Experts of a small language model.
Size: 9 layers, width 128, vocabulary 2048, 22.7M parameters.
Experts: 128 SwiGLU neurons an expert, 1 pick a token.
Training: 509M tokens, 7773 steps.
Below are experts of layer 2 (counted from 0) of a mixture-of-experts language model. Rows are named router (the router's row for the expert), gate (a neuron's input weights, with its number), up (a neuron's input weights, with its number) and show model dimensions 0-127. Each number is 500 + 50 x the weight over its row's rms, rounded and kept within 0 to 999. Numbers have three digits each.
After each expert's rows: a language model's description of what the expert responds to; "comes after" lists some tokens at least twice as common just before its tokens as in all text. This comes from a sample of Wikipedia text that the model never trained on. Tokens count by the router's weight.

# expert 14
router:511511472450448548569542585457502460549542549435547540430520487558542552407543469542419537437450555550537535528577441471549559462554576500518558551553570454560523537508541546507439439449558562554414537434580534428568431520438472487564455545443567444442557535576562451463522524427438446519553563443514552472442542547522454485576525540545458455561449525527430533461554474432505530471467
gate2:544498567503559506530407504468477560411499524454503523502543528487443480444544487360491508468468408492408391548460527503526441499441549502515504535563506481413487413471469430530545461520505530524440500507439450430483469397547499573383512444475460586568443509470394484459471486447446518557597515517470474515525498496458560530544523514441526535549559368428531569404525466450450466471471
up2:435411473431472507431534486531400446507510482486585486566537514519597540534510448516455456556449569445468551589608492470516566452487438423539491514576542465525484399567501456469505474527458520491504454452454490484562504446531570596506552443575579477546505499415518499490468522476476478489537431487494536573516454453510552486347403458443502572545468490545400423480440511552486526437437
gate3:496572484579554459492537424418466455486494558506530512488528480496435570514563493407463455473548569417471500447487596488544454551531392425586458442509530489460461437458479484574553499585569472517535491475484485479447498424490593497470515402527476581476466542462498437486536525549477551387505409545389454579578465456470564547445537431578516507567494467466605521482480560482497503445469
up3:507453497441495552502502427485586528523553550454517497540355421460570466536484491503528418485490542489554482407445485537518528486514548576468501506531438513470480558376504483594401482526527521583530376441574464516564491542548520523535520583520390438508522594559480498508536451510528484484411379480500578471505405550538531463452504570555454454452494459483516488415513536516563475434511
gate4:558479476551586506509479534531541542538443474496481505533517433547546444510436459413505466507558456473477457528440468542439383621520460519441471516408460558452513464527452555460462446455522520410517472483548458568453565430561562442441496384482463540631447570501510634491500483552560506491478469438507478469641459535522537498484448549423478595527474467561498557507533452486529511482544
up4:463505570492559463407498380422432467516490513598466550483436490526584517582450540530492504436511503432491505478525481550620508469541485476454578392338522550554552521509536429544478484464561534488426505474515483511522524353519485469561472456486493478576513480537515425452560449507404427443487484424503496467478471538447533491483475438469412505513505459512554516440457440486576417457490
gate5:560565496496468487433401487455556478465584499526545527425543490481464520570544562488460419486524463569471451415471460452437429448506517534458553582505492509529543565525441519642449424474410531373492436462508515446514548545609535465503466481389531503465475512469452515457560534523602510496557445439492470443488494572532544486515511475530514594494493470542512539614389468473457564525501
up5:420434438488552531439482446481427571544436509583490512498482580517450574614445540426481583590434449534476510415497472419443466566526458465385509477559577509450526468482514495440512524561560480453538459595470518502530489499498464566500483578487540523508528425493469425588399450584531425526439454507552501544507574474436530606509479518568471541519464547473523490467544492428537482554559
gate6:496455501560529446382464449533477538519501402521500434601500471493483482574439481452536432561525478461450472505464566556486444504491481472466468432477484537439468474514505479475503508517441434421470525569465429523491543466581521505475539460510460551623365460456487569496451472549601530450451478568449445506615406469489573522456477539440504609452531453462588452532511525564582484519593
up6:513442479470466541505518504514436471452595411541483490560495491528484513500564511433567474541445470537460525493456404564513499488543486472482458507644485456500527447517530525388453488541575591515451540465567476551572474447461513544423480434518440600391513496362439545453459474530457435451471511540451509432534507489421402565558509501458445545550456510562505482492457390520587430527495
gate7:570442452532573545553552472480455400506482381545464454581489497478469536569487573415538572580500486435370541557481434472452429518477536470445478473471532523487553520507497479510496499455545502505474454558479455413485415474552469479525505465449513491582491470532398575582527497582592458528595493526513388468571512489491538507521440553454500504508511480455561537572569454464588460518610
up7:446545582490534478447575446560576507480408455424546502498464388445428473561487439494473551547440487561482494575545494480516494430517512564520545554531533544420470514417527457500498490485506429485447503516600465460473502427483446404510469425470534498638505489413521464443492503454518521589543472572485531578479601418499576440525488485535517426467443491520594597473524552558551474561521
gate8:518532577460467521464493465542358541444561517508504464567449547561465507498631477562535599646471399526478466382458475519449477513510450590486402457551465506454567539535494435499449475523533458403515523576471468588491509487499502621498537518472418553479468592489458575469584470556501497521470461538521466596544467467507507517530513504504486473516466492516532572568460543522494526522577
up8:517469525505461471508401518544452481442508548572493544463407503566487503542473441509525544516525410421426406428515415433427441470518608475545470492509480625457466513553605493485512532525525445522568494576386490355498468535521573540473485462514409393587503482519474448539526487526492508537482459512484554509411475495430498470497550475502469451448468515439629525539565516468493544507501
gate9:517584543540502418459556457477529547489529535575532501499341553473558545531500483543424387535483517450488504426529617549509562424574454551502604394575536577461514551483511492558546414571497489494479534509495500583504520503469517508437508547488455494611464536498435588525448456554521476489538400471508460596568421527530479487469449547532435533499551446504480457572475533459509500444500
up9:430497578575509503468484538535536469600501474551542597541489514440530510569510581466401439571454557517500514566506557561542538524535479550478619538530522564512597501524469510420506553565398490536491585529508488555522552525502513507548539436507580521515500538531577489546496523592466563500514465516408520527446481463526453429437473566462530475503469512684545456580533534574414523490501
gate10:507501502499511485424380473458485520586586420571411465580459496502432452564383516461567395577520485439492490443439552556504519573418537573489484494471484503484578576443499541533521506540481442488447566547526477468483532546518507456508531439527490471550381584398554534481516552445483578484544437508553466502618489492515594543503434501529525487455539497463516587493440597504498510500464
up10:516488551443518451430536589481587514503530458462521429488580464471421494485559375442418465461572573505516483530476534579563496507525498436528492478476458538490554561454429500461407508395511485508499417438510495494509518503506494413529611430575500450519513441565558496556483432517561492582469500607550387585428450480549572481487499507462567472510557558556520447433493495496462587549512
gate11:476516480645430510565465541524499467502510480594487439591490535554482518532507575404498446569470464471455396438458533522467483493558497548415479439424502495564518459469532585475430455533521490453468528465559451443454495493594494523490474495426513449517522534459480466549608477476499476503508441544611559500532494457555544516465461562562521554473507443551627571570451449499409418559580
up11:505565534531560468457517515524533592528456506472549581442527475524549430528493492449490499486532502541463423482420540437549555505531450507480617505418473566539486544513530571570512496481406432474437543585459467527437518399414398542510615509454443403525480530501467519509466497446484409500539555460608570504470560433514474460505530581497596503484441511422434400457453481509439477491547
Word-start pieces, passes
comes after: " ", "w", "ch", " K", "ri", "t"

# expert 19
router:513511471450449549568543584457503461549543550436546540430520488560541552407543469542418539437449555550537533530576441471548560462556576499518558551553570455561524539508541545506441439450557562554416536432580534428568432521438472488563454545443567443441556535576562451464521525427439447520555563443514553473442542547521455484576526540545458456561450525528430534461554473433504528472468
gate2:548483382457513413473550389465456548450503493461508521492537511502521594607546414554477474586463550406522546530478529556448481538504525552505517396514451474438447593494526460537523528461506517476511488512523529550541503452522523535459480527526401486470473550408488503359420567530601519468419490492530443500510540534471419564541536601536551548518540578489512498421440443529510549412548
up2:519440504388571486545466507451454487502555503483483401462440476478526476368497540424520531477526460627446555535379476539533615508467490497509465497516506475566558516438525572565463482391552458446490534458517614559505498555546454496534420469522511472522479486489415549493571581458504508351425463508510453466586454435438552483524458532547458528513560491536483523523452541498478497429472
gate3:561470544536540509495535518535425523541457510502520640568608530504441489462511441461521387466594477513440476492407548494565550581443392476465373528519528513506473517464503552431499454454508466496483501494466467578419543447463477558563463469448475528546452510455548536546388432496563407444429457599511468508540494497457472514429480537533485491447476451465590397552515515463546479494562
up3:513488485551551491456447575444446486517472561422512480532531452519445539527586505550506485544453582540497460508536542429400498472397532505603456403524484470515532472499526448570518564439466480454512507444441439587473465459554541560431454471565578590398495510516522574312390507478540464501487533516443564506498428397489506470554471470477489514511542508591490547485482508482440462469534
gate4:510524520546508472466550502558538566502481537527548466517516541442424456508413443552674510554546494543517517472501521511425592493514490491476479522498403556442465558419497473530526499543439517447419504559529592482570506556615596547478549496460419512534491517395520507446469437543482456523533542517561421504524491547589598544518538551589572495411524433485536447561450552478429464486547
up4:598565465462566477481521497488462479479508611476530468450517511430439614513490532564591600552533561501514411478583509461469446457447502510465436449559518574554474562477520567523492509521506403515403491474512527503502395482510474409443518463446459486444503573483571554551561526560583563445583557431498530580569467473382453460476579584507510474486512535462545514466451486446452518510495
gate5:510443411533451514505582519518501561498500546574565482555566514478386522470582458446514472476568507416564448533490594575510514455485555549546447423570448443449499468536545469524458445515526546521576502522445516485551528517612409550537525438534469643509449459455476492450554467525516559484475456576521397503558498492486486613421416497488520502504518463444514470469523423469408505575565
up5:434492527459582518567468446530524427586529480502502492542529483598448513535486500450415427460476454531529561536486518514528494586470437433545492582420503539451588448531468566575517481442491451472460433519441495430492472492488411447504454522486499479521503622517461467390572482509485478487462415503570524532510521483524586561476457455460496528549419519508393517539528469506379321494518
gate6:488532521478497455483448565448412575417541528453583491613585460527409457521482411474552536524518529492426508447407483516537533509514482454522463463591527521552496446515459526425499487403544477569566381614515542568446532481517549464409508492547457538491469501441455547502652535539537425498489497420547450461510495506452535465494545550438541491445535522448543514612492499497523555432496
up6:595544512523452566410463494498467539459507471492550468452407398505511508566453474433532454444607483381492441562447502439488439429516540583527591483502487513490503468369554525633492547467531540463555590521596453508522444534549519493513499517477552474545521571538533545594499429556477410561575524481483520416511506508455445520472498460460506504473519516522575528441545573464481428492560
gate7:492584375571450531552417546594490534480533568479598513546423492397529556536503495577533538478527462422472501482480495589481501477430473558467532458473458468517529511483468474517462531471474502473539479530461448492457456544523561521480571517453455560580509521462461541511456480488606533547516485543570572505509398412528530470515348564569502508529553496415529420500393492520414503602535
up7:465526509496505538431541516518439471535501483489455374532455605443549440480548490521507458491546570528548571535393445511518483408529558475510510538580522427554481448495474541484499580502491537445474526455495485534457332455526547469479557514569523517473465565459526444446468532586494424609505399492523514396413493420514557492423549544516511520519440514597464491467425515599498452449514
gate8:485435518531502502421519475621413526452554519590501371501491495561481502438439439523515509494532540515588483492475590494472526582472506539506474441559456458485618483439481528393440523528467452403423498519472439531479495563575543464449487496617449545565469504480556486440519513550519586449476402469468467403487473476481528532568473529443587481452488493490544498532553436539552383482530
up8:492519479484455468506537546478532544529442521490447419494470583521506435372479414481528566481419556548387519479542528449382591470553516405497463445534433466510553527470498443443473460507494537533413544484508585502500511553478508524545457564494457462515529520516517472420561474431543498612478509617530575484499510554516537450441476581531457496580602532436539564432606554486454490534448
gate9:509476549491540474568498474542516418571451477531490460639515463477484495593618447508551471539491433548469526464569544615464433567478525511524496437448429472526423502408481480531643593522394483500451515515524506491534554508447470549451549424418450509603426536437507510518485473536442516601549483536460521482567491425521544457418440475528487529510582476472557496571497539536493495504466
up9:529538473466447499519562566529551546523512542420534506434473560462504469489476531533489443512498426452530443542503612462454540399416460445484531626570494490461423541459519496546534508463471485544480521375435493453450507528470442584490475507462483463463518517490420439575577453496506505548467501565545437416582519651546478536500558469471511384415554548472469551468511411434515426522518
gate10:470522482514521536473478455435455526513445485477571507479475541525499536426397515535477374499462505384474468517450520530435481617458575508404429486472498480541529502456594553505545548431527477546509494531514543590519498585529513427428492577485468420475455485542423591485527468527531384472541553564507505420552399518533469541503471493488484468458560417471559490475670530484449455519471
up10:606606418509476449478467649462420476422578500584510527548504527533529495454549575479591477601446511513512491524509517566442395537433465545514530530447528383533558524556534514514488522571515533463455437504569542512403467512426415503412435511535576448486482538535538469421492443486516488490485489531510529496515551419419516493469525561450423517471481531445448457508464442478511542426450
gate11:481499487571498454441418432524459467493440404553480454541459496519457435554499541454504453568557419475443438549511567540450463595527461510507489446454503542408504566537479431412531485582511423424559517585491476592450547430555543514470592449469497571598418439447499542513478512544575565446466513544495508511598498449471491459505454521497569583486552454510563509554435474596568472506511
up11:647509496586461483485501492471499462456411527547515512511540609484551465479545416496455543498488466556395459503513551496460464481535541576437339431468570455538487521528587503483522557512474484422478560386564533490387396559432449510422568521476496530530480471561510487552454453503448435529423526487543501570513520455460457393533510460559483488469481453551539532541476450562494478498525
Capital B name starts
comes after: "-", "q", ",", ":", ".", "S"

# expert 5
router:522525511551508538501537432522535479476444514536520548618506474481517438591519474501581528600499407480533486449445553471403469478519430481482495485503405491443464472533487437517517500506452440420626460557446540544463508542616454448452517517521456556564461441414456535515432474575542532558466459517516469449622464424487504576408547452537484490464487539512618538461431486580424554509497
gate5:513577589457558506539512486470495472492528482466375529527509422560407526477465461495537512493479534463442578419542461561556590567526443491548547608526480542451465491517441518615419418505507395490540635418527523433583556540488494438500465563527462484473431488502577499504503553535552450491482554497555405488455485496477445495450482561484433550472557475483535528456470549569437581511566
up5:511454476530404524463467565482503536503485466480547460508473573533510502475516526490442495617532545594483430500591608465458461448475527495516442480503532510601426498534523472402576544506430621570526480503483476502408422477385516606483502412495464547499504502533476444458530395445438576454480448570423478621532521444519494514512533440477551506500485506547412460519523435470554456468444
gate6:464537439527463526520451430488514469486469483513515568534460492457595439343517515520479580426467433493482510468586680534491502544541548473424571510466483492478487482469442617523577504438459525537500548526506433396465528487532467547478530396451482550493470533499449507515528429548493548509450443529483415504514501424516493482627427466471435502556581505485403497552411562497488512512495
up6:458417491566592460548494594473528558524483495471537394452516501453530572522496511523488422511611549532475516467488473546433445513486408490545420512517522536562526479515557428412439537549545526448486507554482523525553480496503495483503532500523490407442538515522519564468520521396470529425530500570396561498462478650446501480416550547524620530485493477445508488517546508464653439538575
gate7:457501491521510426517437548545543477569524497491474439513427477483399506487484514405444412509445475513472425549377462540534574559554482500535567531448669522491411524470460441442476469510454506561380536538437439486462488405526537536502550523454455506563499552478526590476499552494497452537411435583587462512549469472509452508554499467574468487474528415444496423520558528449564460489523
up7:503637496542517523502455487504549456535490501535502486415429486525494457485469486375478406410468446511490446491510463524555547516543491536521607473416559459474461536478507549464440516454438545502462549478466423460407444355491522561462447516421489430537513508448526510429539605564479482498421427548505469442562508513544413552441523446579490505439575467489510542471494365512505494554458
gate8:471469574515586550401459532574491567504579462466430485500452432514566524470435446446446473493458585428454448433538445542592486557419538521524460423494512588514543518429471609487476483508493490485513496465496477509477485439497559486554482482505449405555400515469518509553549443536530470404464468459479444510547440401510558530483365576451521530504558367489494517468441477460571476482526
up8:513496493437531542579506557452480505569495417499532517435502460559487426454451647419485442449662526550469501465589506509499519466473522439564470467522543599504423456488565510531446555444521433534418512569528536530470419442449441513532487520457491459532507470537496535480507475544492486558539459564521550491538454451491473436537478529487501509456426527502575444461578422568590642552555
gate9:506505547544582518493462466478386454508456509449429543469484591447469585435564481528482474542521580466404559501464407466503549471466470501530480533552469590418535423421507541517458455467501481416498550399455527436424537515507544489518488489502571503483474507463495464457590588410601443443446563451540444572433596501479531405476430545503453537453592485462482456483515549457566477521466
up9:482487504445419546458523503486530529476473542475534593443489465545443343479496440474448583486512495506489491514596561476530468494543508456588464497510560486572495452582472456492417550455448513599502507368590514440594423472412506480503490415498415495545506475562517488494493495565581543492471488500501422515600467500545429379559499524565532426473487486515502500478458385484458499516428
gate10:488475506428465410482496541460467525528493538517497521416482489462580535474523438540468503567444481386452327471513408499482489536428439581541452415532499472544547466499546489469505498504543502517458507526467481502455533454390538544485476457561602512531488470540474467470492520314604487475492528472393457567534457527458560444520478482490573526494522481521527473489463567528610388509467
up10:476528440503518536559471482556461516456521495469459453512449526503423488439444517469429511431438450484482513446570442518600642519524538482550456449451559575410438479418490518534426447511510481514555543472637471416537514486583541389536557536411487449424502540480504468503507479534592436432500514495597544519410500487503376520504485540566452576395497488496474453505522463505489515506558
gate11:355558571525550521557495502470493550460509406487492603598546574486519519524505421529436503467537438458451523470529426567521474563520460403579551455463422503503467363473445641561506585451484498511509493383467537446496546565569505477534490446514514518531427506529450385497556500494569490550511454532516471484473495451477491461452504558445509514473583530521477527471530493516467555552416
up11:539484497385451484430544518603453487500551545517494432531491465482480464490447527520464506513405407478530500568480467500573517444437550540414412519532586455437515526475558422397439535589496509475452529529552433505478428456376514520543509526463501521504523563481564554468512535487414511445461566541577499556552446500562506581537489495521463496560465517467412463590571570449540459393570
gate12:546267522488457458524559474524516500508506495472529547551425536461567518528547527575535511609549570571499509584504564514445379447446537450532533479549545467493508575442511443471537486576480520419483492398503472540537516507425536530516499496539526522502488497531484541395514572455469499487515555482435507513531458494497539552557476445492522517601556428430448472549554528435408484415495
up12:481542502495477461437444519513545572553447554569494426508520546491519520516511471490397497550569507481509466523517483538438515521347486518507475549489545467495426477553479496482541490467551449618481496680400540528411544514519519596468482492484620572419484467452578434496438559459467603539467415474467549518464506444563506567499527470457480497590493550496527567515497519500484592563530
gate13:505524475521499640502450376585495538484510498496480552397408443555444492559600480500504452486441517463559514423491611546577543461471434632581442479489494510516546610470450496556462511522531481537491566499574514482466474539507486396580521497552449535557490450411506500507455507500527534460475570536524578504590452464510521484459499550529459500557542505511549445547545542444545580414475
up13:567465463506478500471603522434474470520546471560537491496528487456646440479477445508475517500556494409438412531500508423411534517464527450441606409600429491527480494484551546531445547461465483425478475430440547499590511481498511612467509472480484408507505434501488434361552485451457467570556468473514525463437513486559557571432475506407508521505507551547550534477529464558420526575503
gate14:461376509451544478539471521483493553493524499522504445496468444474521462516502532499551426444503521536525398529450555516523443502455512495531531466476596489461533592486434509438482486548507471412383477530485457541481458429463520559549409436521402570519485470570457549539478577497465571503378592515402517501547415443387466575477514466512549511577499474452429464593488517418578501421507
up14:522456460482484556481511524437499546558460518528571481451509478488566473520575508440570480451485534513550412510477516448535394478509513488475535471477556444482498657499420473433516442470512495445413477514516466547523446439446507562532423491427454538488510472571441549516486535482455536500407548492443531474526439447367469591491519444540641484569501501382412481561451473454567417442472
Section headings, line breaks
comes after: "\n", "==", ")", " =", "===", " =="

# expert 27
router:513510472450448549568543584457501462549543550436547540429520487560541552406542471541419538437450556550537535530577442471547559462556577499517557551553570454560521537509540546505439439450558562554415538432582536429566431519439473488563456544444566444443557536575562451465521526427439446519556564442514554471444542547522454484577526540544457454562449524529430533463554474433504528470466
gate4:489523431492502508486484452559473479511454460540543518596516489541482536582480532431559538544515500472548561440444505543403502467562467495490514398428519387444464498469537494483512475519465487456521506532461461573384441481500542548512529402523488533461502635485492502486432561564591373513536452498518405472530521491527580444491526534525416536540538565576578487419552475487423567495635
up4:415536487512474563501556436564463522546532555495544603415502554593471590461555474492346476476548470463499548467617521504533508521488524542515462524576491508557455516598512574514486529580553485484560444547457548502452485441461528508523446388390534523545498572507499494584505505535552463551547506450454510488462514524541430405460529421392536599459481571500490519513484513481579550557485
gate5:478461509459484492553387398528504495587545538514575577562511498517457428475479493458534427455525451506446495514508444516479421563449473508516456518429401552448456406525506496473537439409426455439478460468465444509537566491600525513374449510531427408550403538459462483538473472507531545484407554580575479511454429482489496558522488453476495547473479479582506518494372452545500407466525
up5:514488459510525430476503468573538437525550480491544474563423539535516508544494514533469502553576446441484535536538522398483473549434546510428490539365399542461472476522501553454520451564522502474519441514518571501490432522396389418468494480566512524513504484591504463514599440485483421476457490472476508472394454481477498496394492495444486579475496472578530478569407512535590662537551
gate6:496481479496541464432467441554484515468496446560499455609530543456465473517489504455515421540520483494450418490485579524443450528437485508520437450467497534467532489504475456518537571527436415434482463507402476560459544444608545515466504509539508540573354517482410563432488487499611482435490462544469453554544408435492574542440376463487515591463553391459534456482518508569586485550538
up6:471567527531552487462514425509538582539449501505541460520553509461469572423553570527525424479468427555529550452553563502502534505397540531546455496487485573463545550578436441533432502553509543500577443453540441461461642457552464529522489594472471530479468509567506507588560526446491499501579634531372441495462518475481530476479502389443546545497415483485565512456480480502513530619486
gate7:499527438502577430474498509557468502503541549532496584525538552527455548535483575404459513528535487416403470459571537463460496491350563512485468590432475612463468470540500470565539533455507423486529463557373507486603546468562442515515536499514520491582451494511468598448524429529587450510430483553524527495449550535521537455427517515437498530499525393506462428538446538440515512514605
up7:477506580557515542559506531522468525499531536461430491511470489512540437534470523508449439422571442519464512376430488529491575595501550528526455489432494467520421523475584447485511522515511448467580530546492516501518564500584480475609457474455523501484525536538469433393366438543494577460519472594508537409486492502550475536534570428502497467475547475470553559542375484443397374553539
gate8:474432469477417454460456471562420471499541470525398508577491498490515466473481532508571508556462417455437426427449517520530462515573518533500406476446473536389478517540434498485449601494547528415492522569472465586494546479506542588563481482529483454535370539435507501459549461545445538409548471422527482495579521495385498504433531427467526550449530412509536519436454543456500442432586
up8:470563538481539443460472519566479503667491608449477547444563473464568431450501554654531525456486601503487486461610492510480480460565493508469537510494479485499567484500508447463570451535552493470606532484511484545484699530497482494468484485520534493523492425537521516383438458463536503466475476438530475540438528462430483498521508481427462515497441506506517401564459494487491482420573
gate9:500453492553527439410418466515446541482490401486444508605515465437459431556450509462501448564528463460414474520484548579487417515447472515483510468460436572430479471543465464457566580521443420395498466619485445556487519468569576520461514490546486552522363469431500554478476518549546526465466424525517436498578454518534549488433433469471512565461565425508554443580510526539562439499514
up9:526543536517497550512514443491422510466501533467565578481480442542514567527589494527469408510523580559535559529499559417543568463416505432491508432511473492495467449433483625440429462525521395522521462473414567422411551496519402482519507513567473515471498491538483531474446475632525477493602442449432552611556498460521604497450425479535499489453527532469481516497502596517460547528419
gate10:513493503548525472417393469520469489465509459534437475606489486488417443557429494497507493540554484493409498471432526567431475530447497507511468480438408541428506485441449472470557517553454414390513505542469454578477549473568526532434540490565445518592343463453491580498482495547576512430482491532506429515598427439540590495462432508457563571445580433478506463555452522529507484502491
up10:524439529452646602528422536467453482556543510422516411495514431469481455516457464436524425444488485525490557559486490522483480416561519505504488511597497539485468531540509571475519548560458472432574546469454535546524569598495476556448529498575401494461514499578484494508489497529471561486518470504500409432415398426548432509467513467388527517470558497452490501577565499522537443397608
gate11:456501511556516478458424445582468506461442453550468475616476476510452454525438507498550469603511461472420463476491526527486423534455486483509453476481405554407461492511498459486547470544429388432561444561477399555429554442540539504456510499512469560571344450436436580481509529514574489490484503555536448509562448438484551501455434541465541613467523440474547448518502522576565488469560
up11:518517469510494515412508584539476578441456498475478495425532470564419520404538571532432498545535446519444527492475427529530488470458487513500459460464532518363494503569521492486601497513432476510529484481486478447457617509541524570506329507489545514407522491513361520416457412529516537475432514510507464547452509544438450558507556521447532484574465483518440586511532598484511612467499
gate12:441477418534461479502479416422468446512492511517502591565476504413452489389414438412552450502428440416418470568524486574520433471484527509434486507497466464436497420524422407557586462491436450536562505482445487460426554398447540504524500481507391550491473394532385570544483571541522489538524488499491478480540475435514444506510451452527498408508556531495458530482442498510452462568498
up12:564567527483477534510524550573389467461483504400537581506462530520436545361531553476440579482580468534502499502473495473497574445504556595521474505470486543517471555495500543509524561497410520504566362475556482557475538446500517495585442397460505457525506487519470402438459519464560497409538490437525468527545518500515551475569484456546473542456556442487637495504374540468452548548466
gate13:509449532494540441514506500531506556589468403503531434494487484481493520540463460517514579555459557456539492576493528473510439506473579531445519498507561561463550507490455487495590459528429455487457567509530387469571522523515478556530567533556456538575465479536582602468461412433465473589432409488432561467520526528433572449458580503496481530508469444514487422561451550579551674447439
up13:462387532484531494522515461487405480582481443538518518574493425537448445547462507553505544514540511592525500556483517510526453454579548415504482367539571572477531582481465487523509478540466468482465432507648551511587524412518451423537560514516417458563476463558434539534491423503412452485513440527503452468497440559522504500430536511542430505445570479457430536537529592528497399557484
Recent year numbers
comes after: ",", "|", " in", "-", " |", " January"

# expert 31
router:511511473449449549569544585458503460550543550436546541430521488559541552407542471540419537436449556550536533530575440470548559461556576500518558550552570455560523538509541545506441438449557561555416535432581535429568433518438471487563454546443565443442557537576562451464521525428438447519555564442514552472442543547523454486576525541545458455561449525527430533461553475432505529471467
gate5:526392521487468542480471484633509553478514429499601452518496503529520475537551536519590483473489471507473472468500630455381518558502486486574472450482538534574463531368497535494549466468455475520559398540503416413538503536534459445561489599475445504494457459526501636437507430503488544573457509479484589530570434559526561549499414500458582512424481486537498449481487511554512467447490
up5:481468448412548487455487464554423477491500503500492380567504445549535518489436481498492491523445464548471488395515513645511467430428436523527487493540501549540455502554516519460561501544501409535454478476417495578390496595544512549603559551550458456475491559466468466430462533515489553447539422466518483462591409469503536522580462490519574508524433525526477561361566405498485551503518
gate6:553532550471535493504466500457494437502517474514475508542487556437477481472536606445472524506496475482503575470522516496564390465494488470442527499474519534462459515481399397499480470548453527399423534472526426571413497481543539452516505446564537408600452479495548550511554573508521446519506494435481413431534470453486445506451497449470488589470482438500594349644511439552597531530586
up6:499531498465502564563517553591479488479556495447522579534553499527478449469441510530417454438478408510566476455498445529593549520535389552504545424417515471447431536438551456514499456464441482573420552494449532449491569453409456506573584556551521440526538439531499506532547563540525477585525463541402536430557441506538539543597540513429480516490495540445464508470474451523434408558607
gate7:455420479544497446453415500513507536483462431511487478600538473458446438549458514544516467547569441471471429444526595481491442526478469522464398484467454557424470498508505498500591509538421379428531532533498420551472549467554602510458531459537471501588343531434503573493504484552567524437517488556456417528552407441519541481497475492400499582418552452443519493535468530510460541489477
up7:586460490479526498588484471484485490459431502498484510467483525509453588528318464588521547565498537558445509508494499424529526475446426440564522570465434501557580516499485484470481390563467609490484411420436547495538572545516484472443442439527545494446518521442500430472397491488575565583495530533472426510517604567501537522602465488501522572573527478436548488499515451506529551495462
gate8:507393500481530440382393517471518483453485491539502477593565563474500494610457453472529488597556432502468428531518443498442549542508456501458349419509433533440503470527482460528519444541522400407548524630547519564538554458504454469524479502521544477522392575522513566474570572536481525446514515499451487507488423401467482460489502535429525508463480432484540474457540492576553516473474
up8:496510442559417513481409403479504473560513551479499499465537511508498531509529459571574479596390466478385439419488496561446547504487475475558418531453503434529595445494539564556538592379561482498564539471471520473414541571480509542533583497519489502415506552514492511544394501611483548465524527526555457475511532432451576516585470504573392519498512561534463507520541494419463460498498
gate9:549562544533568545520454501548508495501467420497555549536464493469476374505518501501550480501592476442506472509534591430438445514511533508480388562538429524519433539523438441516487456547511430442516458499520501550497483492542577487413499530524472457631468528556457572536571439598586435518544515545548393478561362416512524414523537461388486507451461488545485538460491493492463557555520
up9:489444552482597462521448507457588460400587467507534525497508559539524433516532560506485502582554508587526652422516469487558515526474555461542413576482519545549558457531419547524498524529526445478525541427521522535487562426478494387445456542617487391573512536492530662543548521552504504478533475485452486517520430468536464540426518471459548498486538443515513494473546468545453500436557
gate10:435536531454539438485343480461442400473508427498461530671509435507478519557468530449563515579466487522510532573388525495487479438460441575467529506477466497454549512527526548497559562523516429443527475500409464436486538499569577477429561486528516460524419514403553440474467464435458526493511569507512545492479481576499506496464516436477546506538567385546442513496572590458448474549505
up10:634503587519413522513465489463631591512522460473522554517513560460529406589425533515481440526433558555477436513531461388526536596489536494561517487534505525567485457446544502479440499519441545525358465477547460558493520558465536525456462472525404461513497514488419544441532561478502492632590500439527565511505503504402506457519464534476544531462516502506432431534554511525467532447557
gate11:538532496451566442502465478509520577453488394492548505524447478502506427480425567414528460521508512455451327570480513469549491531557448458520440475526454588483488469443459516554495521614459468505477420425478472544410491457497533575507498427544524535558471484537494495556490485520617549410501463532494498520493492470520561496525446474410497501440433562528617468469471425630597554522502
up11:501404595470401522564462492521440457488500525603492531467401522531494518516435526433560538508552486523517465504435491347542436479514605509574438579519478488544436463523428518580482556404457508486483532538486623488557486526448562457593451550492578498477503533504436473566450457503492445471516518509496504535568482426480449472481507401601568476486572551482558491495488598555518503531477
gate12:479487499557527433434440477487507518435489411517455482627507499456433473534381529434577450566535449465442448473471559564455487557448500499505438456458443585446501463441435465493504542572488439434485485553435448572481565462580547535459519512502446501571358480469505572478497476574587527461488487516513426507571425479500552493502437532430545582420563404477530462489466495566559512505499
up12:470450474485511430392453478500480481513627556605551466504483441478526523456567474642419545471524522463506502471474515588558486440400529443534418530508506505456543564539521508451549547517509457492605450492479469498560548437545617487543343488483476497549470460499579597468554489540445545505392433487470484480537489443544519504395498499471558498514505520554550493511478562473557473524462
gate13:461492546512496566416469507464462545482407515574553500495513508516514454570445520458548484446508424515421462531455566510516431509453453522551473417519401557494447508467546525497540549529345460485557400494463492537422461498505462528454575490549468529504475410531546540514520421493614586536373509464476538545463453485407483481454492471349513572439535405456485437464501518494545526514501
up13:440664523543479550502569536579495594418428520576484559486451476393480527474505487448505580527621513438477507529507575448508470544437521542520465580535646483431502432544480466588496454464525453496473398447580467538582520474530610519584405469485451538525537519514516497552507456485503517444489533540491554526481552500507490485573568486400477475494491482474501514440501549482453458498509
gate14:484348611505585482453527544415434558448617487545454533540467470444544407483477492557589447580533468484502502571500509540486470462526418493508438434497425518530455487441494402447434439515522504377413530547543435483475478507540546612598542563519532501497463600480503550497510543423442446476443481507550510531478427485492488571486475469507476551527484434541533535496503479526516478432471
up14:483454565569523541510440501481474475513427492461511482542424554565437451494401591579460516574387509519565426534529446429574471577633478469464530536454471456510518468522484496375446502524519481498544480568455535540453456498527530579527536543462582601520531540580519420435502447526586500491465516580457508499509463389551383514556544467515502497422547545486504491524500460430491453501459
Number pieces, years
comes after: " 19", "\n", " 18", " (19", "20", "|"